From a checkpoint of a small mixture-of-experts model trained on Wikipedia.
Size: 11 layers, width 192, vocabulary 8192, 69M parameters.
Experts: 64 experts in each of 10 layers, 2 picks a token.
Training: a variant of Muon for the experts, 5575 steps.
Below are experts of layer 8 (counted from 0) of a mixture-of-experts language model. Rows are named router (the router's row for the expert) and show model dimensions 144-191. Each number is 128 + 24 x the weight over its row's rms, rounded and kept within 0 to 255.
Before each expert's rows: a language model's description of what the expert responds to. This comes from a sample of Wikipedia text that the model never trained on.

# expert 51
What it handles: Before personal names. Separators and titles just before a person's name: table pipes, colons after Starring, hyphens, Sir, father, brother, country codes.
router [126  98 123 123  88 133 117 115 165  68  65 151 129 142 115 122 148 150 120 134 189 164 119 171 118 102 163 149 118 150 130 135 132 133 152 161 137 134 120 102 134 141 144  95 100 146 131 135]

# expert 15
What it handles: Space before numbers. Standalone space or opening parenthesis before a number, mostly between a month name and a year or day, or in table cells.
router [119  96 115 151 112 104 121 103 154 128 121 119 132  85  84 121 131 157 150 127 141 107  83 155 123 107 131 148 122 140 143 151 133 140 169 150 129 121 106 108 141 144 115 112  88 150 108 125]

# expert 42
What it handles: Leading digit of numbers. First digit of multi-digit numbers such as years, measurements, prices and table figures, mostly 2, 1, 3, e.g. (2,641 ft), 2015.
router [136 107 110 126  82 127 117  92 143 122 146 138 157 134 100 110 106 127 105 151 165 153 145 138 122 110 124 143 118 156  94 112 133 111 163 132 149 131  93  91 160 168 151 113 108 164 109 136]

# expert 34
What it handles: Personal first names. Given names and surnames of people, often starting a sentence or list item, such as Hugh, Tim, Richardson, José.
router [168 102  97 141  97 156 103  90 154 108  89 154 122 116 101 117 110 146 112 142 170 150 137 147 105 130 160 157 110 157 106 168 143 133 175 179 148 105 108 106 151 156 122 113 101 139  99 138]

# expert 4
What it handles: Year digits. Individual digits inside four-digit years in dates, ranges and tables, such as the 1 in 1650, 7 in 1977, 0 in 2000.
router [171  88  90 111 107 160 124 125 135 127 102 139 135 129 105 110 140 114 155 176 177 144 116 147 165  83 147 163 135 126 136 149 150 157 171 144 171 134 120 115 151 155  99 143  74 123 111 141]

# expert 63
What it handles: Sports competition tables. Table pipes in sports results and boxing records, and competition words such as Cup, Championship, World, UEFA, Olympic, Prix.
router [144 100  93 156  79 115 112  97 136 149 104 149 129 122 123 142 154 140 125 146 140 117  71 124 125 140 140 172 122 133 112 188 148 138 172 170 128 124 107 126 175 146 104 104 103 162 119 119]

# expert 41
What it handles: Coordinating conjunctions. Coordinators and list joiners such as and, or, but, including, especially, plus dashes pairing musicians with instruments in personnel lists.
router [155 130  97 141 119 147  92  93 164  84  79 149 124 102  90 118 101 149 111 183 135 153 143 136 136 125 148 171 115 126 115 159 117 150 165 178 141 141  99  93 124 139 141 114 103 145 125 130]

# expert 60
What it handles: Prepositions and connectives. Prepositions, conjunctions and commas after a verb or noun in descriptive or technical prose, such as of, in, with, using, whereas.
router [135 112 101 118 129 160  96  97 153  91  71 134 119 106 130 129 102 142 129 170 162 143 158 140 144 141 154 160  96 147  90 144 137 152 180 168 160 122  81  81 148 127 134 103 118 141 117 128]

# expert 37
What it handles: Table cell separators. Pipe separators between table cells, especially in sports schedules and statistics, plus vs, against, arrows, and country codes like ENG and RUS.
router [171 122 109 158 148 156 113  76 162 133 115 122 126 116  79 123 133 131 114 109 149 151 118 155 127 128 136 165 118 171 128 138 130 111 169 184 147 147  92  98 149 130 138 121  85 138 106 125]

# expert 1
What it handles: Locative prepositions. Prepositions opening a time or place phrase, such as in, on, during, from, throughout, including sentence-initial In, plus word-initial "in" pieces like Inner.
router [149 114 110 133 148 138  98 108 160 107 138 153 115 101 108 116 115 137 115 149 173 138 153 135 139 136 170 161 108 131 104 131 147 152 158 149 137 121  89 105 150 123  99  92 113 150 124 128]

# expert 21
What it handles: Non-Latin bytes, word starts. Byte pieces of Thai, Bengali, Japanese and Chinese script, plus word-initial pieces like ne and ex, and list hyphens.
router [132 117  77 121 106 157 110 106 111 159  68 179 137 111  93 126  80 158 106 135 146 130 141 118 119 118 143 124 120 133  96 132 143 121 168 148 175 121  82 112 144 155 118 126 107 179 134 175]

# expert 40
What it handles: Capitalized word starts. Opening one- or two-letter pieces of capitalized names or foreign words split into pieces, such as E in Eckart, Pa, Mi in Miami.
router [170 101 120 114 141 151 157 108 113  99  87 158 135 126 111  97 134 162 120 177 164 131  99 103  98 108 190 140 156 122 122 136 138 123 154 132 145 137  93 127 154 182  89 122 102 174 134 134]

# expert 43
What it handles: Organization name words. Capitalized words and pieces inside names of organizations, companies and programs, such as National, Science, System, Media Group, Nex-star.
router [178  89  83 140 117 147 126  96 151 123 126 151 135 114  95 143 123 143 125 136 180 148 124 142 117 118 157 165 103 156 110 146 151 136 178 176 141 141 104 105 156 139 130 121 111 140 113 138]

# expert 9
What it handles: Acronym letter pieces. Capital-letter pieces inside acronyms and codes such as call signs, drug codes, time zones and gene names, e.g. KQLL, ABT-494, PST.
router [150  64 128 162 118 129 132 118 171 140 107 174 121 127 119 164 137 169 132 147 161 142  91 123 121 154 132 132 111 129  80 135 160 132 163 186 171 126 106 131 146 139 130 127 107 153 122 150]

# expert 55
What it handles: Number digits. Digits inside numbers with units or statistics, such as 800 m, 2.5-12 m, 600,000, plus spelled-out numbers like thousand, ten, twelve.
router [142 100  85  87 130 147 105  88 126 111 109 151 133 121  99 164 119 101 133 181 158 176 117 136 107 147 135 124 109 121  87 106 143 130 147 164 171 133  78 116 170 152 132 116 121 120 106 139]

# expert 25
What it handles: Signs before numbers. Spaces, signs and currency symbols just before numbers in tables and results, such as a space after a pipe, +34.8, −, £, $, and the dash in scores.
router [145 113 100 126 105 157  91  90 169 117 100 152 131 112 105 100 128 154 118  95 172 142 120 162 120 101 147 146  78 130 118 173 131 135 206 135 142 129 132  84 139 139 122 129  98 146 107 118]

# expert 35
What it handles: Commas after places, dates. Commas ending list items, place names and dates, before and/which/who, e.g. Paraná, Santa Catarina, and colons after infobox labels like Country.
router [137 126  99 160 128 141 112 109 164 108  93 131 110  93  84 146 109 147  89 171 127 136 153 144 135 118 175 153 119 137 144 154 136 109 191 168 138 118  99  90 170 129 117  99  93 146 130 130]

# expert 58
What it handles: Mixed word starts. Capital letters and first pieces of names or words, plus line breaks after list items and before headings, such as A, G, Kil.
router [180 103  96 148  99 150 114  94 155 122  96 152 130 120 104 120 108 162 119 145 163 144 131 150 111 127 152 156 112 143 118 166 148 137 176 170 142 119 104 102 149 163 127 111 105 136 109 144]

# expert 6
What it handles: Determiners and possessives. Articles and possessive determiners opening a noun phrase after a preposition or sentence start, such as the, The, his, her, its.
router [161 101  87 104  72 141 106 114 172  82  93 139 103 151  91 108 101 141 109 148 149 135 147 158 124 117 147 137 106 125 114 136 174 119 151 159 152 120 122 161 158 128  95 110 103 155 117 135]

# expert 16
What it handles: Role and person nouns. Nouns for occupations, roles and relatives after the, a or his, such as director, member, son, politician, coach.
router [136  83 107 130  79 142 116 110 162  64 117 143 127 142 109 132 141 149 140 140 179 136 108 155  91 108 153 170 126 143 114 158 139 124 151 160 188 164 107 120 154 155 124 126  82 153 129 117]

# expert 19
What it handles: Names in tables. Word pieces inside personal names and titles in tables and lists, often Asian or foreign names, such as Liu, Hansol, Fitz-simons, Prz-ystanek.
router [167  97  96 154  94 143 117  88 157 108  99 138 134 124 112 114 116 152 109 138 171 151 137 142 116 109 152 149 114 155 117 156 154 141 182 176 160 119 111 106 154 150 124 116 105 142 103 142]

# expert 31
What it handles: Place names. Place names and their final pieces after in, of or New, such as cities, states and regions like London, Pennsylvania, Sur-rey, Oaxa-ca.
router [169  86  80 141 121 155 128  92 144 130 124 136 137 122 104 140 130 181 141 172 155 111 120 158 129 143 125 162  94 145 101 147 111 139 165 169 145 128  92  91 151 132 116  78  84 128 157 132]

# expert 47
What it handles: Mid-word name pieces. Word-final pieces of names and words after the or a, such as Reck'ell', dr'unk', possessive apostrophes, and words like constitution, People.
router [168  91  89 141  92 142 133  93 152 104  96 136 134 105  94 118 110 152 116 142 162 141 140 171 120 123 158 158 109 156 106 157 144 144 184 178 158 114 110 109 151 157 125 117 106 127 116 129]

# expert 39
What it handles: Line breaks, name starts. Line breaks ending list items such as dates or ISBNs, and first pieces of proper names like South, North, High, Mc, Roy.
router [169  98 106 146 104 139 119  88 167 116  88 151 142 116 107 118 121 150 121 146 169 156 136 150 120 127 158 156 117 152 110 158 147 139 183 180 143 130 106 105 159 155 124  99 113 142 116 138]

# expert 8
What it handles: Mid-word Latinate syllables. Middle syllables of long Latinate words after prefixes like re-, con-, de-, such as ci in appreciated, ul in congratulated.
router [142 112  91  85 115 141 150 108 143  76 111 123 121  96  89 146 134 174 134 159 161 110 148 136 127 129 119 158 100 180 127  99 112 164 156 143 159 142  93 168 162 112 125 139  82 165 110 125]

# expert 62
What it handles: Plural noun endings. Plural -s endings and plural nouns for groups of people or things, such as people, members, children, areas, brothers.
router [185  96  90 139  76 163 108  87 156  96  67 147 149 109 115 151 136 141 121 151 160 127 137 160 107 145 123 155 113 161 130 165 122 155 187 176 151 119  87 112 125 157 144  89 105 136 108  97]

# expert 17
What it handles: Digits in statistics. Digit pieces inside numbers in tables and lists, such as vote percentages, route mileages, scores and stats columns, e.g. 3'1'.8, 17'0'9.
router [167 121  99 110  95 151 139  78 112 109 105 110 130 134  84 131 112 145 125 173 146 145  94 137 101 152 135 132 128 138  99 157 126 143 156 157 166 150 117 126 167 168 136 120 124 114  93 126]

# expert 24
What it handles: Ordinals and year digits. Ordinal and cardinal number words like third, next, final, three, ordinal suffix th, and the leading 1 of years.
router [144  87 104 104  82 144  91  96 151 104 130 141 137 125  98  98 107 135 150 171 159 143  76 174 104 146 141 165 121 148  93 132 160 143 171 161 149  98 105  84 158 147 115  98  89 141 104 148]

# expert 0
What it handles: Table and list separators. Pipe cells in markdown tables, colons and semicolons in infobox lists, plus military award words such as Medal, Service, Award.
router [183  93 115 152 131 122  70 109 139 151 131 153 120  89  81 123 117 153 126 150 174 122 135 134 118 127 131 130  97 128 130 137 142 139 193 187 165 127  80 127 132 143 106 100  94 133 112 135]

# expert 33
What it handles: Infobox field labels. Field names at the start of infobox lines before a colon, such as Born, Died, Genre, Producer, Coordinates, Genus, Website.
router [134 118 111 148 116 140 146 142 181 111 149 201 131 101  95 125 126 141 139 135 139 124 119 132 112  93 137 147  91 141  86 132 136 126 154 206 157 138 122 115 125 173 119 139 107 120 117 119]

# expert 44
What it handles: Table and infobox closers. Closing marks of tables, lists and headings: pipes, closing parentheses, heading equals signs, table dashes, final digits of years before line breaks.
router [191 135  91 148 131 137 141 118 150 119 124 127 122 110 114 131 118 183 128 146 138 126 127 158 113 117 126 160 126 147 102 127 104 159 196 188 185 138 102 110 147 146  96  77  84 121 129 124]

# expert 36
What it handles: Auxiliary and main verbs. Verbs right after a sentence subject, mostly was, is, were, had, has, been, became, often in passive or biographical statements.
router [151 106  98 158 104 152 103 117 156  99 113 150 144 108 131 124 103 143 141 126 175 126 170 139 142 108 129 134  98 112 115  85 142 128 175 189 151 115 120 108 166 117 168  96  99 126 115 125]

# expert 18
What it handles: Quantifiers and nationality words. Quantifiers and determiners like most, some, one, all, an, more, plus nationality adjectives opening short biographical definitions, such as Canadian, Polish.
router [138  91  97 119  85 168  93 102 162 113 107 134 144 120 110 106 112 126 118 142 120 149 127 161 106 136 131 150 112 126  85 139 159 130 175 165 164 116  85  85 150 142 138  95 124 132 111 110]

# expert 10
What it handles: Table entry endings. Final word pieces of names in table cells and result lists, often sports teams, venues, drivers or countries, such as Racing, Stadium, Reynolds.
router [146 117 103 146 132 135  99 102 150 151 114 111 141 131 103 127 143 151 130 138 175 137 120 122 102 143 121 174 117 171 118 144 105 148 149 163 142 133 108  88 176 143 147 102 109 145 139  92]

# expert 29
What it handles: Words in titles. Words and word pieces inside song, album, episode and award titles such as Best, Love, You, plus closing parentheses after citation years.
router [150 112  77 124  83 108 114 109 119 148  90 149 146 109  94  97 134 146 124 119 161 138 118 156 107 118 130 138  76 118 143 154 153 141 144 184 156 107  97 104 144 151 126 110 119 148 118 122]

# expert 7
What it handles: Common noun stems. Common nouns right after the, of, in or a that take a following suffix, as in network-s, film-ing, way-s; also list-item line breaks.
router [179  99 101 147 108 143 112  90 163 108  99 137 146 113 107 125 122 143 110 142 168 152 142 164 124 119 164 158 110 161 108 178 138 135 186 173 149 111 115 106 162 156 130 113 101 130 109 128]

# expert 2
What it handles: Clause-linking prepositions, commas. Prepositions and subordinators opening time or circumstance phrases in biographies and histories, such as after, during, despite, with, of, plus commas.
router [149  76  92 145 105 142 105 119 160  86 102 130 114 123 124 125 111 155 121 143 197 137 168 152 152 124 154 140  89 161 123 132 146 165 160 187 128 124 101 130 141 122 115  97 100 141 124 124]

# expert 23
What it handles: Nouns in section headings. Common nouns and participles, including plural s, after was/were or in headings like History and Operational history, e.g. recorded, written, award.
router [194  95  88 130  81 122 113 109 143 110 102 122 119  93 107 160 108 156 114 154 150 130 110 153 137 139 103 153 106 172  93 137 118 154 164 172 141 122 105 136 145 171 135 105 104 138 116 133]

# expert 59
What it handles: Material and color words. Concrete nouns and adjectives in compounds such as glass, water, air, blue, white, often followed by suffixes, e.g. airflow, blue mockingbird.
router [130  86 107 177 156 135  88  94 119 124 125 131 128  85 116 107 112 128 122 150 149 164 152 132  92 127 173 143 108 142 123 174 109 123 157 164 166 127  81  83 139 166 106  94  96 132 131 169]

# expert 53
What it handles: Table and infobox structure. Pipes, line breaks, dashes and headings that structure tables and infoboxes, especially election and sports tables, plus party words like Democratic, Labour.
router [148 121 105 113  89 156 117  82 106 162 102 159 144 135  91  91 127 190 136 145 129 122 112 149 124 120 116 158 119 124 103 133 131 120 172 198 141 105 110 113 157 139 103 100  79 151 104 137]

# expert 27
What it handles: Second digit of years. The 0 after the leading 2 in years such as 2012 or 2020, plus pieces like U in U.S., c. and Re.
router [146  83  99 142 131 131 140  98 135 111 146  87 142 104  99 121 134 144 124 171 197 136 113 140 129 145 120 154  73 159 109 120 135 132 138 167 156 135 109 103 137 123 105  95 106 146 120 116]

# expert 56
What it handles: Taxonomic name syllables. Inner syllables of Latin or Greek scientific names in taxonomy boxes, such as -osaur, -idae, -ensis, plus some Greek and Italian name pieces.
router [166  97  95 114 114 115 143 110 128 112  86 142 121 121  93 110 103 132 168 132 150 170 134 109 100 127 157 146  89 130 133 122  94 143 172 164 156 153  91 104 163 134 113 137 103 144 143 113]

# expert 14
What it handles: Word-initial pieces, spaces. Bare spaces before a following word and word-opening prefixes or fragments, such as bio, anti, con, micro, and starts of foreign names.
router [154  99  79 140 112 144 109  93 162 102  95 137 133 123  95 106 118 162 111 135 140 117 144 166  94 120 154 152 119 143 122 163 140 125 147 124 121 109 111 119 141 162 123 129 121 161 123 156]

# expert 49
What it handles: Opening punctuation. Opening brackets, quotation marks, hyphens and line breaks that begin a parenthetical, quote, compound or new line, such as (1953), "natural, -based.
router [146 132 129 130 130 119  88  92 171 132 114 169 140 130  93 117 124 155 113 132 136 146 135 140 114 101 133 131  99 131 127 161 151 131 165 179 155 125  94  58 161 125 123  96 114 168 116 140]

# expert 12
What it handles: Word-initial fragments, line breaks. First pieces of split words and names, such as poly, non, sub, La, Po, and line breaks ending list entries.
router [179  91  96 144 101 139 116  85 157 111  91 146 134 108 102 120 120 143 127 145 173 152 133 151 108 119 165 155 116 154 114 157 150 135 181 175 152 119 112 107 155 157 125 114 103 139 115 133]

# expert 28
What it handles: Definite article. The word the after prepositions like of, in, to, at, introducing places, organizations and events, such as the Atlantic Ocean.
router [153 116  84 106  93 143 121  98 164  64 103 149  95 145  88 120 103 130 116 147 151 136 127 155 126 128 137 137 104 123 114 131 175 121 177 151 171 120  98 138 148 119 101 107 111 166 116 116]

# expert 38
What it handles: South Asian, foreign fragments. Word pieces inside transliterated South Asian or other foreign names and titles, plus some English word starts such as so, calc, ethnic.
router [173  93  99 152  94 142 119  87 161 107  98 140 140 119 108 121 116 151 110 155 171 149 140 140 131 125 155 157 103 163 105 159 146 145 174 174 157 118 107 110 154 159 122 104  96 127 109 147]

# expert 45
What it handles: Sentence and heading ends. Sentence-final periods, closing quotes with periods, and paragraph line breaks, plus section heading markers like == and ===.
router [143  79  66 126 133 137 135  99 164 137  92 157 111  99  92 151 114 140 116 136 139 113 137 175 127 139 147 151 103 135 107 124 129 136 187 163 158 149 112 118 155 155 120 116  81 159 115 138]

# expert 22
What it handles: Line breaks and markup. Line breaks ending sentences or table rows, plus wiki heading marks and table pipes, especially in chart tables with Billboard.
router [142 108  57 142  94 141 114  94 167 152 111 122 128 125 117 121 101 135 145 139 139 152 107 145 138 116 125 124  92 136  77 137 137 130 156 190 160 129 125 102 119 152 108 116  71 170 118 122]

# expert 32
What it handles: Section starts, reporting verbs. Line breaks right after == section headings == or opening paragraphs, plus narrative verbs and connectives such as began, said, until, according.
router [173  95  85  96  69 164 113 103 149  92  91 138 123 124 123 115 121 179 142 128 155 158 144 164 173 129 149 122  98 162  99 147 119 151 154 168 136 142 106 101 146 121 137 124 105 143 138 141]

# expert 61
What it handles: Name pieces, coordinates. Pieces of personal and geographic names in lists and infoboxes, often near coordinates, such as Du-ane, Wick-ham, Bloomfield Hills, and Mc.
router [174  97  96 146 106 150 116  92 161 125  96 144 141 114 115 128 119 153 121 146 164 156 134 147 107 111 147 153 119 164 106 152 139 144 182 174 160 120 104 106 146 151 125 100 103 145 108 145]

# expert 30
What it handles: Table cells and list breaks. Spaces opening table cells after pipes and line breaks between list items, especially in election, sports and filmography tables, e.g. Votes, Pts.
router [139 109 123 111 113 143 127 102 182 115  88 129 143 129  95 105 129 184 132 129 164 116 138 142  88  99 159 162 113 159 123 173 112 119 140 135 130 120 117 115 124 164 135 119  93 138 135 123]

# expert 13
What it handles: Foreign name syllables. Short syllable pieces inside foreign or taxonomic names, especially genus and species entries and place names, such as Ko-rebaju, A-mer-ila, Qesh-laq.
router [142 118  83 108 102 137 141 131 137  84  86 142 105 114 111  97 108 148 133 182 176 144 135 132 128 126 164 151  70 132 107 143 116 131 157 151 140 139 117 126 157 175  98 103 100 133 112 134]

# expert 54
What it handles: Digits inside dates. Middle and final digits of years and scores in sports-record tables, plus on/On before dates, e.g. 1912, Aug 1999.
router [157 131 112 121 104 147  92  72 140 129 130 138 148 106 128 101  94 128 156 168 183 137 119 138  99 115 163 149 113 123  95 125 119 119 139 135 126 128 101 125 153 165  98 110 127 152 113 117]

# expert 3
What it handles: Digits in numbers and math. Digits and decimal points inside numbers in tables, years and scores, plus LaTeX math pieces such as frac, ^, subscripts, currency signs.
router [135 101 108 156 101 154 101 100 134 135  90 100 128 108  97 137  99 105 133 163 180 145 108 120 106 147 147 127  82 140  86 130 113 123 165 137 157 128 144 143 192 137 141 121 112 147 116 139]

# expert 11
What it handles: Month names, table pipes. Month names opening birth dates in biographies (September 17), table cell separators after numbers, and colons or commas in dates and coordinates.
router [162 107 101 160 119 146 134 109 189 113  97 162 131  95 119 104 139 130 146 153 155 124 122 121 130 126 135 153 103 140 146 151 112 138 190 183 138 157 135 132 133 109 112 122 102 147 129 116]

# expert 57
What it handles: Verbs after subjects. Main verb stems in running prose after a subject or to, such as wrote, allow, provide, create, with suffixes like -ed and -s.
router [148  97  90 118 118 162 107  91 158  73  77 116 124 107 107 137 104 161 126 148 174 136 137 127 144 121 132 146  89 146  97 158 155 145 165 180 144 125 111 112 151 119 162 103 119 116 120 131]

# expert 20
What it handles: Coordinates and numeric notation. Digits, degree, minute and second marks in geographic coordinates, plus table numbers, brackets, colons, hyphens and the space after ISBN.
router [145  79 100 141 127 152 133  90 190 130 117 178 106  90 109 139 106 183 127 132 168 153 102 140 122 129 153 122 115 136  99 124 161 128 152 159 126 146 107 110 137 123  76 118 139 136 135 139]